config.toml
d_shared_expert = 128
router_score = "softmax"
routed_scale = 1.0
balance_bias = true
init_std_router = 0.00653
lr_router = 0.00135
num_attention_heads = 6
qk_norm = false
init_std_qkv = 0.0268
learning_rate = 0.00382
max_grad_norm = 2.0
schedule = "wsd"
batch_tokens = [131072, 262144, 524288, 1048576]
max_seq_len = 512
Below are experts of layer 3 (counted from 0) of a mixture-of-experts language model. Rows are named router (the router's row for the expert), down (a neuron's output weights, with its number) and show model dimensions 0-191. Each number is 50 + 15 x the weight over its row's rms, rounded and kept within 0 to 99.
After each expert's rows: a language model's description of what the expert responds to. This comes from a sample of Wikipedia text that the model never trained on.

# expert 15
router:46 38 35 43 36 52 78 29 42 48 39 38 46 57 30 14 74 39 37 52 52 60 21 42 77 59 50 76 42 45 60 60 58 54 68 28 51 60 29 38 29 45 45 63 33 55 31 39 25 39 23 66 83 86 35 31 34 61 62 61 42 43 69 45 59 52 64 41 52 76 67 46 42 43 38 75 13 56 61 48 31 58 73 62 42 47 51 55 51 55 81 61 43 51 53 42 60 53 47 72 74 26 38 63 46 27 64 50 51 38 35 45 46 67 61 51 31 63 44 80 44 61 62 33 67 64 12 50 53 72 56 64 50 46 52 56 32 57 53 32 64 39 41 41 21 34 55 71 43 57 39 45 52 72 72 61 46 66 78 46 54 81 48 40 63 51 47 38 56 37 63 70 57 59 61 56 64 40 47 42 58 10 73 58 76 75 69 44 53 44 36 51
down0:72 26 32 45 33 47 39 73 73 60 66 43 53 55 63 59 34 50 53 68 31 37 40 77 51 54 32 21 56 60 41 40 29 69 60 46 63 44 67 63 47 82 70 56 53 53 37 57 28 73 27 75 51 52 35 80 52 54 32 75 41 64 30 29 31 57 56 77 55 24 37 77 66 62 80 54 30 49 42 22 54 43 50 40 45 61 26 85 88 48 48 41 50 41 50 49 60 13 44 55 35 60 56 53 15 54 51 46 30 50 37 71 32 61 54 77 50 49 58 52 30 70 54 66 43 43 52 72 56 38 24 65 47 55 52 55 70 67 53 60 42 48 46 46 83 28 28 60 45 47 42 06 55 65 35 41 59 64 55 69 39 39 48 46 37 30 43 35 51 62 51 43 59 42 42 42 40 50 44 44 27 54 58 84 54 41 47 35 47 43 58 47
down1:67 62 61 56 77 64 51 54 50 51 70 41 26 67 24 57 59 53 40 50 63 71 68 40 60 61 56 41 43 39 64 48 50 45 50 02 47 79 22 46 56 70 35 68 45 53 51 37 25 26 34 28 51 67 66 81 37 69 66 51 50 32 59 52 62 44 57 66 60 50 61 37 65 35 52 39 72 50 44 30 27 31 62 48 49 21 52 39 46 34 80 51 39 52 41 55 58 70 63 33 22 59 47 56 39 39 39 46 78 35 51 25 27 50 61 58 64 60 33 67 49 36 40 58 66 39 37 38 43 34 74 54 53 55 55 42 57 36 52 54 53 46 42 49 42 44 62 63 71 49 45 80 68 54 56 39 22 59 35 49 41 50 56 47 36 60 55 56 27 46 22 69 67 00 41 45 52 48 62 55 42 85 64 28 57 45 22 50 94 34 64 57
down2:77 42 42 63 65 36 64 65 47 46 18 47 50 44 72 52 46 59 45 59 61 39 66 42 44 45 43 76 38 42 57 32 36 29 40 50 55 75 46 59 62 53 42 45 62 47 64 47 56 32 21 50 41 50 30 30 37 43 74 65 63 40 33 38 53 55 31 41 38 52 44 41 59 62 50 50 38 50 47 40 99 16 47 64 32 70 78 34 43 43 48 53 51 51 65 68 72 52 57 61 44 32 66 70 44 44 85 54 77 67 63 72 24 46 22 60 57 54 71 32 62 28 27 31 54 49 50 38 41 56 35 63 32 23 60 31 65 63 51 42 30 44 49 66 59 61 60 72 40 34 45 80 49 35 66 40 21 61 52 36 16 42 53 54 35 46 58 68 81 47 82 40 55 44 42 65 61 41 73 33 59 35 57 27 42 73 75 55 37 22 51 52
Description: Determiners, record

# expert 23
router:50 71 47 34 80 47 49 35 47 71 40 62 28 39 43 50 61 59 28 46 38 84 54 63 40 70 27 24 68 64 24 21 51 71 48 49 47 44 64 66 54 09 54 31 44 35 48 42 28 46 54 67 30 39 21 57 33 82 45 70 51 34 60 63 60 77 67 61 47 68 61 62 61 56 37 49 62 59 40 18 82 58 09 57 61 68 44 56 28 47 38 56 19 25 49 53 37 50 56 46 25 53 66 50 61 52 48 63 47 58 65 65 47 50 56 26 35 50 57 69 41 08 64 59 37 23 55 68 62 62 55 67 55 50 67 48 36 59 13 47 48 52 48 46 43 32 61 50 70 54 44 56 53 63 29 38 69 51 34 73 77 52 46 58 66 53 35 60 44 59 53 49 55 36 35 38 27 43 52 60 69 67 45 75 37 57 57 48 67 30 40 55
down4:64 61 65 38 67 46 23 45 43 53 52 21 43 42 58 59 64 60 52 27 60 46 67 77 57 52 47 48 74 55 41 47 60 74 38 51 36 59 48 53 60 39 02 50 64 46 43 42 64 70 61 77 44 43 40 66 60 64 32 29 58 42 40 62 66 62 46 69 27 28 36 62 38 49 61 49 42 34 47 39 37 65 46 46 38 48 63 79 32 86 41 40 68 53 51 63 57 66 65 37 42 74 52 56 28 40 71 77 58 48 34 65 37 49 40 32 29 34 63 45 47 38 42 50 68 32 78 37 62 42 58 65 47 47 51 74 32 67 42 26 52 25 51 53 52 75 59 47 49 44 61 51 42 58 52 44 43 63 64 55 64 39 54 41 43 54 55 39 68 14 65 33 02 35 84 60 50 18 42 23 79 60 53 55 26 20 49 57 46 54 53 15
down5:64 63 66 58 60 39 59 86 32 45 39 47 37 38 46 45 55 66 51 50 49 48 50 47 57 72 49 60 51 56 53 26 38 48 74 50 41 54 52 38 47 38 17 54 26 44 53 53 57 49 72 62 50 65 53 61 42 57 35 60 50 47 39 88 40 40 67 51 63 74 32 64 54 46 56 73 39 60 61 39 39 52 32 30 30 46 48 54 49 50 51 52 49 60 98 58 40 45 20 33 29 40 21 54 46 67 57 56 62 61 47 47 61 27 53 55 88 21 58 65 41 22 26 55 31 36 72 46 71 65 74 47 53 53 54 54 29 57 49 43 35 57 48 53 22 73 68 67 64 34 70 43 75 17 43 73 77 35 60 22 39 38 57 58 62 56 37 27 37 21 53 59 26 32 50 33 55 55 77 36 48 47 44 74 77 33 33 51 43 52 51 12
down6:51 63 49 41 63 57 59 47 56 55 69 40 69 37 45 81 89 46 52 28 38 55 45 51 58 32 51 65 48 54 52 51 62 67 75 43 07 59 64 42 35 60 52 55 61 54 64 36 43 81 71 48 29 75 46 52 50 63 71 60 41 32 50 20 23 47 49 50 87 30 54 75 81 35 63 35 43 61 35 24 40 60 74 51 55 30 46 45 69 35 56 39 49 47 36 33 42 32 61 20 63 49 45 60 32 45 35 42 61 36 49 26 41 57 62 52 59 48 67 50 74 49 34 58 47 38 38 52 65 47 69 51 52 46 64 39 54 58 33 47 38 89 46 59 50 13 56 58 03 50 54 34 59 65 61 39 36 30 62 63 37 57 40 31 78 45 53 45 56 44 57 32 32 76 75 71 64 45 44 10 47 39 53 52 35 51 37 47 47 27 66 57
Description: Common nouns, infobox fields

# expert 20
router:42 66 60 55 55 52 73 63 52 34 54 52 64 61 69 70 56 62 77 49 77 43 29 45 46 39 49 64 63 47 32 55 60 28 42 65 55 68 86 64 62 23 31 33 40 63 44 34 58 40 66 18 30 55 51 46 53 33 53 32 50 43 56 66 49 45 45 57 40 71 70 37 56 33 43 43 41 56 50 49 53 34 56 57 36 47 44 30 48 54 75 51 33 64 32 39 72 78 46 58 65 67 39 29 62 47 35 61 36 56 70 71 59 50 47 30 81 42 50 36 33 13 46 54 50 53 39 41 41 81 50 34 34 39 45 25 61 46 50 28 32 50 56 53 67 73 58 55 31 07 37 71 43 58 25 31 33 55 67 40 60 51 39 65 35 70 32 34 68 48 58 51 67 56 61 06 54 31 30 75 29 58 81 54 56 82 65 65 69 44 61 47
down0:60 51 63 38 54 46 37 50 59 53 54 35 44 62 51 50 31 44 31 37 58 44 58 91 45 60 45 59 67 26 37 51 36 46 39 54 50 67 63 63 41 67 87 78 21 96 52 48 79 56 46 67 61 41 34 48 38 43 27 38 66 43 65 80 64 40 63 70 46 42 49 45 47 40 57 35 62 64 53 50 18 44 46 37 93 38 70 58 22 64 45 82 46 52 34 68 50 34 33 34 42 57 51 44 51 44 50 37 22 54 39 53 56 47 60 57 55 66 48 73 38 17 54 70 54 66 50 59 71 53 33 60 54 50 84 41 45 57 48 64 53 28 52 46 57 40 20 40 36 65 26 60 60 31 47 10 58 47 67 55 63 41 49 43 37 45 58 38 62 48 43 55 50 75 37 38 22 53 26 62 53 39 36 62 59 33 55 18 62 48 29 80
down1:66 56 42 90 66 30 55 48 33 54 37 43 47 54 56 40 54 47 46 23 60 25 42 31 64 61 60 40 44 65 65 61 79 30 51 52 51 72 55 73 25 23 41 47 15 66 47 69 64 54 74 33 27 56 61 48 43 53 41 51 30 57 51 55 75 58 48 37 40 71 58 43 59 48 41 19 52 43 26 62 44 27 43 31 39 49 48 40 44 51 60 39 42 24 44 38 51 55 73 43 53 72 29 80 61 56 39 57 70 43 51 63 36 65 35 29 29 42 46 50 25 54 55 60 66 49 54 50 75 34 57 68 72 33 72 66 43 33 38 33 44 43 56 46 59 60 73 23 63 44 71 66 56 35 76 67 61 46 61 47 35 48 55 47 61 49 67 39 44 45 63 31 89 83 35 76 74 34 56 49 65 61 56 49 49 32 42 27 48 54 32 03
down2:52 48 50 27 72 68 50 71 39 35 53 50 60 40 51 59 45 60 75 57 53 50 52 46 75 88 47 40 34 47 28 75 54 59 48 65 53 51 48 59 65 40 43 45 61 55 53 28 49 16 35 33 63 38 42 43 70 71 38 67 77 57 33 52 37 37 59 53 36 44 51 40 40 87 46 23 64 36 56 39 17 55 44 34 40 65 37 60 26 70 17 45 57 50 43 62 49 57 29 56 42 48 55 83 34 87 46 69 27 54 37 69 60 73 67 41 41 38 47 32 65 44 64 67 50 63 24 47 80 45 60 44 59 54 58 54 65 40 58 56 38 41 59 33 76 49 47 54 41 53 31 45 57 64 41 51 19 60 57 59 11 54 27 38 81 50 41 29 61 51 66 36 52 64 21 41 58 63 54 56 34 69 41 45 16 49 34 23 77 62 55 67
Description: Word-initial short fragments

# expert 55
router:24 49 30 48 38 55 42 50 65 53 45 65 38 68 21 49 77 47 46 76 47 44 42 30 19 73 46 65 63 31 39 40 52 54 50 40 30 58 34 64 22 85 51 30 43 54 53 42 43 35 55 62 41 45 60 46 45 83 37 76 44 79 39 57 52 46 53 33 54 42 61 29 73 59 21 35 36 66 48 71 27 61 22 33 76 67 59 68 67 76 58 37 60 13 51 42 34 47 63 58 52 36 21 63 45 40 43 33 56 50 67 13 25 65 49 71 52 33 55 56 59 62 54 24 47 53 48 41 48 47 51 61 42 73 49 46 56 33 62 74 43 44 55 57 54 48 74 34 65 55 33 51 50 38 56 56 71 52 48 79 52 72 46 60 54 56 32 37 54 45 52 74 47 48 33 68 56 72 27 43 25 11 37 29 53 50 53 21 43 62 51 70
down1:57 60 45 58 54 22 34 56 69 57 63 35 41 49 64 51 62 23 49 33 54 69 45 62 64 50 31 58 56 30 38 45 58 60 50 72 30 55 45 45 42 73 54 64 32 37 51 53 65 51 51 24 52 44 51 52 58 58 68 64 60 71 80 42 51 53 30 30 26 94 39 46 60 48 65 59 61 23 61 48 58 65 38 74 59 24 66 48 82 44 59 47 56 45 44 34 65 47 42 60 33 43 53 52 46 33 34 07 20 38 64 51 41 43 57 53 29 45 37 27 24 75 35 44 81 43 52 55 67 20 55 35 49 42 39 33 56 42 48 26 55 30 65 54 62 45 52 34 53 55 60 26 81 26 69 41 35 23 55 71 69 68 64 25 52 54 35 69 46 36 54 62 83 42 36 64 69 34 54 30 50 43 51 63 47 69 61 38 54 63 68 86
down2:62 45 33 73 57 40 60 64 50 57 42 37 17 47 49 55 40 43 91 40 52 49 71 20 20 47 44 50 85 83 43 32 56 54 51 20 43 50 42 64 57 56 46 79 49 38 30 48 28 22 55 68 77 20 61 50 48 56 39 48 54 72 36 89 54 60 40 43 53 30 62 48 57 52 49 53 42 51 66 52 50 38 21 32 71 51 24 45 65 50 45 72 26 44 59 40 72 40 81 49 55 42 58 23 54 30 41 39 48 52 48 69 50 53 56 34 54 31 67 37 58 47 63 34 41 50 42 16 60 52 62 67 66 48 43 53 54 59 29 65 54 42 07 99 41 48 27 46 44 35 55 74 53 60 70 44 37 40 42 41 46 43 39 51 70 40 51 60 42 52 51 46 59 39 76 63 29 42 49 47 59 32 52 42 64 66 56 51 56 82 71 63
down3:32 56 65 45 57 48 54 58 61 54 69 66 43 46 68 52 55 58 67 46 65 66 40 81 44 39 44 47 71 58 48 40 48 59 40 46 31 58 74 40 62 40 37 44 33 65 51 71 40 61 70 68 63 34 28 79 47 45 36 54 34 48 59 31 44 62 51 26 55 46 47 36 66 54 62 35 53 37 41 47 44 25 47 58 54 21 64 65 69 30 47 61 37 33 62 26 41 41 59 80 34 56 98 38 34 35 48 30 16 44 45 48 66 70 45 50 48 42 62 52 27 28 53 79 43 56 66 57 44 57 48 71 37 25 33 26 29 65 43 72 40 79 43 50 68 87 32 54 46 67 60 55 53 47 47 28 38 75 54 74 45 51 76 05 61 48 43 64 60 37 45 44 55 27 33 44 36 43 55 52 50 76 48 51 51 70 35 46 78 17 30 60
Description: Name and word endings, closing parentheses

# expert 43
router:59 39 78 54 53 15 80 47 55 60 43 57 50 81 58 63 52 52 64 57 63 64 29 51 65 54 34 75 20 28 45 57 48 63 25 60 62 62 43 51 16 35 64 45 52 64 53 43 35 47 73 54 35 45 54 65 61 64 36 41 40 54 62 55 57 57 66 41 59 43 74 40 32 37 53 56 48 61 60 53 59 48 56 40 42 65 65 40 57 63 72 33 60 65 36 32 44 65 57 48 79 49 37 23 49 80 55 37 36 36 88 33 56 41 52 24 69 40 22 49 59 36 35 83 65 59 42 37 50 36 65 77 29 66 17 41 34 23 52 54 39 34 25 40 69 67 41 57 46 63 36 60 32 68 64 38 51 47 50 55 47 70 49 57 26 30 33 62 51 62 70 62 52 54 68 52 24 56 32 76 40 41 57 19 39 78 67 23 36 36 39 49
down2:62 53 81 50 39 41 59 35 75 46 37 47 56 52 62 99 46 61 53 62 61 56 38 14 43 40 37 62 73 65 53 53 41 50 61 64 49 66 53 42 28 41 13 45 47 85 49 72 63 58 62 57 63 36 66 23 40 60 24 47 62 32 37 42 49 33 50 40 57 50 44 33 49 52 50 63 65 36 46 56 58 51 62 70 42 32 52 57 59 81 54 16 57 68 26 72 47 73 53 44 56 61 32 59 66 27 72 71 50 71 33 54 56 41 59 41 39 47 61 81 63 37 33 32 57 66 65 69 43 53 41 61 70 47 43 23 39 49 39 39 74 55 60 35 78 35 42 29 49 51 45 57 45 30 52 40 03 54 63 54 46 29 57 57 27 35 41 45 79 64 17 29 49 57 49 36 38 70 39 43 38 53 53 55 61 64 40 59 34 29 53 43
down3:15 29 43 51 49 66 45 15 51 34 58 49 46 54 44 36 38 38 32 51 41 64 76 53 34 38 42 54 16 39 39 76 43 46 63 37 61 63 69 58 45 35 68 51 67 32 60 53 48 40 27 66 66 54 44 39 59 54 75 48 64 64 28 73 47 64 65 66 58 66 47 63 48 66 36 68 73 52 77 52 30 70 50 26 62 69 58 62 35 83 72 58 52 48 60 81 47 53 40 61 49 48 00 57 51 82 49 50 47 58 45 62 54 12 42 63 71 50 55 37 55 58 75 61 46 49 38 63 67 61 48 41 27 47 45 25 40 30 55 64 38 08 38 58 34 44 41 33 54 55 29 51 50 42 59 53 77 38 67 67 42 57 56 40 50 38 51 54 43 22 54 76 36 51 32 56 56 74 24 46 49 57 38 54 36 37 66 44 34 24 49 30
down4:49 36 47 60 48 65 69 47 42 48 76 82 55 51 50 37 59 36 38 50 34 43 61 47 37 15 34 53 55 60 67 73 59 54 63 56 52 40 44 35 43 38 40 24 48 37 68 60 64 56 31 79 92 68 39 42 50 51 47 43 39 56 41 61 54 53 61 57 46 39 65 34 34 44 56 65 43 73 37 39 50 53 67 50 67 82 36 55 48 83 39 60 53 52 87 56 71 39 46 51 22 34 52 68 37 19 59 36 45 30 34 23 63 42 50 54 56 57 64 54 42 36 64 42 45 35 50 66 38 40 59 68 25 42 71 52 18 59 63 53 52 40 44 58 15 47 19 47 61 64 43 25 61 36 55 36 63 41 60 40 65 35 55 58 26 59 73 44 32 30 61 72 32 35 33 50 14 56 58 31 47 47 99 72 67 61 43 40 57 59 36 51
Description: Units and number endings

# expert 25
router:36 34 49 40 49 42 59 35 31 56 39 56 53 50 22 58 64 42 58 36 70 58 67 29 43 34 56 64 61 27 54 29 34 52 79 45 00 30 56 58 33 44 70 62 67 68 44 48 54 52 46 77 41 64 59 59 59 61 58 51 37 48 44 47 65 38 26 51 26 32 75 43 34 67 40 10 45 56 58 41 48 37 34 38 54 67 72 53 54 65 55 69 47 36 67 20 41 79 27 62 54 38 58 62 53 43 49 52 51 64 42 48 34 62 58 68 28 55 57 45 72 43 42 59 42 26 75 48 59 46 61 62 67 74 59 28 42 57 28 54 58 34 37 61 26 44 56 48 79 44 43 44 51 22 70 58 19 31 49 92 57 67 25 41 53 62 55 57 40 36 52 65 59 45 49 64 25 78 47 57 41 46 54 21 41 75 75 29 38 56 48 78
down3:34 49 59 41 37 40 38 43 34 47 39 46 80 47 68 35 54 49 63 44 75 65 26 42 49 69 41 71 56 65 59 64 55 73 41 22 63 67 70 25 32 46 34 67 61 56 49 57 73 63 46 32 61 44 42 86 65 81 48 53 45 52 75 24 37 56 58 45 48 31 57 30 45 64 48 41 86 76 16 43 44 54 57 70 65 68 45 37 46 63 60 21 56 41 35 60 47 27 38 72 29 15 38 58 48 52 49 40 64 64 30 53 54 80 37 69 37 58 42 67 45 47 29 49 27 67 52 71 46 45 45 71 62 50 60 36 32 40 46 55 49 67 56 53 53 69 41 68 32 93 52 56 19 57 49 46 36 41 37 42 48 52 57 39 26 41 35 48 34 34 63 33 61 54 44 21 54 75 62 45 52 49 46 50 46 98 52 47 48 31 47 34
down4:64 38 55 72 61 50 57 47 78 42 53 31 70 52 46 27 28 31 55 87 37 47 45 51 53 24 49 55 38 46 41 42 46 43 85 50 43 45 43 47 51 44 29 63 27 66 45 61 33 29 59 73 67 68 83 24 71 65 43 63 75 61 47 76 59 63 56 45 57 29 54 34 53 45 53 58 54 64 38 52 60 75 77 45 43 77 31 49 63 35 67 54 37 41 53 35 55 43 21 53 37 43 33 54 56 57 34 52 46 69 37 40 53 14 62 60 65 32 41 15 83 43 37 65 29 52 40 48 57 38 83 37 72 53 70 43 55 52 53 60 40 35 54 78 39 40 55 55 55 57 43 41 51 30 37 49 58 29 45 26 40 33 16 69 65 74 36 70 58 36 87 27 56 32 68 56 38 73 53 46 33 45 37 49 56 55 19 48 38 49 46 59
down5:51 56 32 53 52 46 39 72 64 29 49 31 30 40 59 59 81 32 56 24 42 28 52 42 41 67 48 39 47 63 54 51 42 48 22 63 55 68 34 55 53 57 65 50 53 84 56 55 64 51 34 61 15 36 65 59 26 81 41 38 58 67 47 30 16 33 58 65 57 51 43 53 29 41 52 54 73 55 60 70 40 42 28 59 35 49 42 51 42 52 24 43 61 49 15 27 32 40 41 55 53 59 33 67 42 57 77 09 34 32 58 52 57 32 52 53 52 72 55 44 40 70 68 46 87 38 66 46 62 51 41 70 56 63 38 41 41 33 56 35 66 47 76 54 58 52 89 51 52 37 50 64 65 59 58 70 87 50 57 80 45 43 70 35 64 34 69 17 73 32 35 57 55 51 38 45 38 51 28 72 61 45 48 54 51 40 30 36 65 43 58 65
Description: Word-final suffixes

# expert 3
router:33 53 56 92 35 78 55 42 73 36 66 50 49 37 54 57 48 62 75 38 82 33 64 55 62 41 75 41 68 71 31 62 66 63 58 68 57 18 54 40 66 58 52 64 46 43 49 51 70 57 57 50 50 47 48 41 61 52 36 34 58 38 49 53 43 49 38 69 38 61 35 60 99 57 74 36 53 44 32 88 56 47 60 90 34 25 35 43 68 35 53 64 16 56 38 53 63 52 66 70 36 55 40 45 60 35 44 48 42 60 23 54 57 60 28 62 44 43 51 29 46 45 45 37 40 48 39 35 36 59 28 39 29 32 52 37 58 42 52 76 36 47 54 35 60 55 56 55 37 25 54 53 57 63 72 15 55 50 36 36 49 67 65 74 71 19 41 48 50 37 25 46 60 47 18 42 79 29 50 73 67 25 42 57 54 50 32 52 34 41 59 49
down1:44 99 32 49 65 36 67 37 35 47 36 38 41 29 45 59 61 27 36 27 31 37 27 51 40 63 44 82 64 49 33 43 63 72 54 38 36 46 50 63 53 42 55 24 68 46 52 12 69 65 49 62 42 43 31 39 36 31 54 65 63 42 61 60 56 40 55 53 62 36 71 58 53 45 54 49 27 43 58 63 59 61 35 71 62 39 41 45 57 61 55 63 59 19 39 62 53 57 63 33 45 64 58 45 54 27 53 44 70 29 62 54 40 75 60 70 44 65 18 53 49 65 31 42 42 56 82 41 44 45 58 30 72 66 48 83 36 54 30 71 48 79 87 53 54 47 34 62 28 54 59 33 28 43 50 59 87 34 28 54 66 38 69 57 57 48 53 57 52 21 39 53 34 44 58 78 60 44 24 30 69 55 54 68 36 65 50 55 31 41 38 60
down2:55 46 62 79 58 60 51 76 60 59 64 63 40 59 49 73 52 50 90 44 60 41 40 53 39 55 52 58 86 46 76 45 40 48 26 72 46 46 70 30 60 33 51 75 27 47 45 54 58 21 47 20 78 71 50 47 53 53 43 60 36 26 65 39 70 35 67 38 52 35 49 65 51 44 55 27 34 37 50 48 29 63 31 88 53 21 42 50 52 26 61 46 54 35 68 37 59 45 60 63 46 26 36 51 61 30 46 33 41 14 48 20 61 38 48 49 36 47 47 51 25 56 52 46 49 61 50 53 40 67 59 17 38 55 35 37 34 59 55 66 58 39 57 50 70 50 53 72 59 71 72 41 80 20 51 48 33 69 38 70 64 53 85 31 45 33 47 69 29 46 53 32 28 67 62 69 66 50 48 22 72 51 42 46 47 70 33 52 56 40 55 40
down3:32 30 33 51 53 42 55 44 35 61 53 69 59 59 54 61 58 39 42 64 21 82 28 64 21 32 47 62 64 60 60 11 51 56 66 45 59 66 43 49 50 62 23 62 70 50 49 53 56 57 27 36 56 31 36 73 50 24 41 71 59 58 49 53 13 63 61 33 29 41 47 46 80 63 76 60 65 35 43 74 63 50 79 58 32 44 61 40 35 69 35 53 48 62 65 39 41 37 44 37 55 55 57 32 44 33 41 70 79 28 49 43 65 21 65 30 04 41 32 69 63 72 69 56 43 54 47 23 52 53 43 64 55 49 45 35 37 42 52 75 55 38 54 53 41 51 48 68 37 61 98 59 33 38 70 48 29 42 53 62 36 52 51 70 73 59 42 45 41 53 38 46 61 36 62 35 47 49 57 54 54 56 34 39 37 32 76 65 68 36 76 42
Description: Mid-word after capitals

# expert 63
router:21 43 58 52 40 04 41 34 51 33 76 59 74 63 52 43 45 41 64 63 59 41 58 36 28 39 46 38 44 49 27 54 56 39 55 54 46 38 50 59 29 68 47 74 54 21 44 28 23 50 36 45 58 47 65 07 46 48 63 56 75 30 93 50 65 51 39 30 64 53 63 50 51 30 52 50 43 60 64 51 62 33 64 51 56 30 39 44 53 45 50 59 48 62 58 64 46 36 58 58 73 67 26 58 39 42 22 44 52 74 34 36 30 48 46 76 62 49 67 52 49 52 35 34 61 57 42 38 44 48 89 76 48 85 46 71 58 58 66 06 46 49 35 57 25 63 39 47 52 52 38 43 55 61 51 63 41 35 44 51 71 49 75 40 55 47 33 34 24 37 58 62 66 37 60 38 60 65 85 59 67 23 64 48 52 57 67 70 65 78 59 46
down1:44 63 46 66 51 42 36 82 51 61 71 51 55 49 38 39 21 42 80 24 73 47 55 61 39 72 41 55 53 38 52 33 24 55 81 71 54 29 47 58 46 58 72 20 64 52 81 64 45 63 59 70 63 50 51 71 37 46 70 56 42 61 38 36 44 63 65 72 43 42 29 62 52 56 38 41 33 63 43 39 19 45 39 66 45 35 05 73 43 40 30 46 36 50 30 71 43 26 61 44 33 61 31 42 65 49 70 52 48 35 55 37 57 55 49 08 68 66 45 48 36 41 52 48 47 44 64 70 62 29 79 51 33 38 32 36 50 30 46 43 16 55 48 69 39 43 43 68 60 57 49 55 86 62 35 36 81 46 49 48 38 70 49 74 59 33 37 71 46 46 65 20 50 55 61 60 66 65 60 44 55 57 58 39 58 41 57 50 29 36 32 72
down2:64 58 79 45 70 61 27 48 61 42 73 51 63 47 38 36 69 78 59 15 66 29 16 46 52 39 76 77 63 64 50 63 53 67 43 64 41 52 37 38 73 48 81 40 80 35 49 35 30 21 43 43 31 57 62 34 62 47 35 50 55 40 45 71 46 48 43 45 62 51 60 45 61 39 45 59 56 42 37 39 33 38 29 41 39 28 45 45 32 55 59 47 56 43 45 65 47 55 27 35 41 35 47 53 30 43 35 81 27 68 64 75 19 52 62 51 50 61 63 58 58 58 44 43 59 99 47 72 59 48 67 49 46 40 35 40 35 52 48 35 51 58 45 00 48 28 57 77 70 66 69 29 35 57 55 33 46 55 40 60 70 68 50 59 54 62 51 49 69 27 53 67 55 54 51 26 70 64 53 30 30 48 32 48 37 84 60 54 57 32 54 53
down3:67 58 40 56 55 54 24 38 48 54 18 87 59 21 59 47 52 72 78 67 54 48 68 47 41 55 52 61 46 67 67 53 68 54 39 46 51 70 29 63 50 46 28 48 76 62 35 32 25 62 26 75 63 42 45 41 41 77 43 50 64 56 24 74 22 52 63 34 82 58 47 67 46 57 41 75 33 44 29 83 57 27 43 55 22 48 66 42 47 34 45 54 51 37 55 49 31 33 55 34 71 53 64 58 58 75 41 40 54 45 40 58 48 59 43 56 33 58 37 52 52 25 47 31 43 44 58 19 52 48 34 48 27 46 63 77 50 49 52 44 65 44 42 60 72 68 36 52 50 51 40 40 44 61 70 92 53 33 66 31 46 16 57 49 35 50 38 73 55 54 61 53 32 49 39 78 24 43 58 24 51 14 27 47 48 63 66 65 41 62 65 49
Description: Function words

# expert 16
router:57 65 30 42 49 56 56 45 24 56 41 71 46 61 32 66 48 72 47 30 54 78 61 57 40 67 44 39 67 44 36 53 30 49 61 29 57 58 40 49 62 62 78 49 49 28 49 16 43 56 66 75 50 66 63 48 20 57 54 79 57 58 45 59 33 42 49 39 68 57 54 53 69 34 39 07 57 61 66 51 64 46 49 31 80 77 74 51 70 45 72 65 47 34 47 34 33 47 19 48 58 29 66 33 62 47 62 57 59 41 64 72 68 33 62 53 44 68 40 23 39 11 28 52 24 33 49 35 54 67 54 55 16 39 63 40 34 56 42 35 56 35 37 54 47 41 69 29 60 52 46 38 61 50 76 42 55 61 55 72 68 38 48 67 81 76 40 18 65 48 65 30 61 41 54 57 35 52 43 49 66 50 32 31 63 38 60 24 47 42 31 57
down4:39 58 44 46 28 58 38 55 56 60 39 82 49 58 39 27 54 38 61 69 35 47 57 61 47 82 42 37 78 48 59 71 43 40 47 70 62 30 36 00 77 55 55 35 49 71 36 40 70 46 53 49 66 48 47 61 67 25 54 56 66 85 20 71 59 56 36 53 52 52 20 40 48 46 74 52 64 73 39 70 37 46 48 47 46 34 41 60 54 73 16 64 20 56 58 75 69 43 62 35 31 29 43 45 39 29 65 43 33 63 68 51 63 64 40 55 45 31 29 37 66 37 58 64 65 58 54 50 75 47 48 50 57 36 68 55 73 35 54 53 52 59 52 39 19 83 33 38 34 41 50 58 77 52 58 41 74 50 42 63 22 58 52 66 51 41 42 59 42 40 68 59 60 46 16 53 62 66 28 56 41 41 58 42 42 31 36 32 32 50 24 50
down5:38 28 39 55 40 49 27 53 52 25 66 69 44 63 49 55 37 18 49 42 54 76 27 57 35 28 49 38 48 53 63 42 70 31 63 54 51 36 55 45 34 39 49 67 80 24 56 29 91 55 59 64 44 69 62 44 47 45 40 24 60 44 41 42 50 56 47 67 50 42 43 53 83 43 55 48 60 36 58 53 56 33 44 63 81 51 64 54 49 44 57 62 25 60 25 35 49 30 68 67 81 71 71 42 46 46 39 61 50 33 65 62 72 71 41 54 48 38 60 48 41 82 68 49 56 42 49 45 55 58 66 50 46 30 60 26 53 84 55 23 69 29 31 65 07 37 32 57 61 74 44 30 52 38 58 55 43 37 57 48 24 66 51 80 27 53 64 74 44 34 60 48 49 45 73 47 65 51 52 43 51 32 58 50 62 42 65 24 07 59 37 44
down6:46 51 62 58 36 45 51 60 79 43 37 49 57 65 40 57 64 50 51 74 36 68 61 51 42 52 54 35 71 28 62 56 59 41 58 60 52 39 53 41 66 41 24 51 19 72 34 27 30 64 68 76 38 36 62 63 43 25 50 37 37 48 57 60 62 67 43 58 54 54 70 43 63 62 80 64 41 34 48 66 42 57 38 54 30 37 33 82 37 69 64 42 56 50 52 57 68 29 48 33 34 55 46 36 20 56 40 32 70 23 38 37 56 50 59 45 61 23 46 51 57 37 92 56 36 51 60 50 67 24 31 49 47 64 05 42 72 62 34 50 55 59 36 79 44 83 49 61 58 42 63 61 62 25 54 63 35 45 57 55 84 33 67 73 55 38 43 79 08 35 59 64 35 30 56 54 36 31 56 18 40 34 65 49 36 52 48 50 48 49 66 50
Description: Common nouns after determiners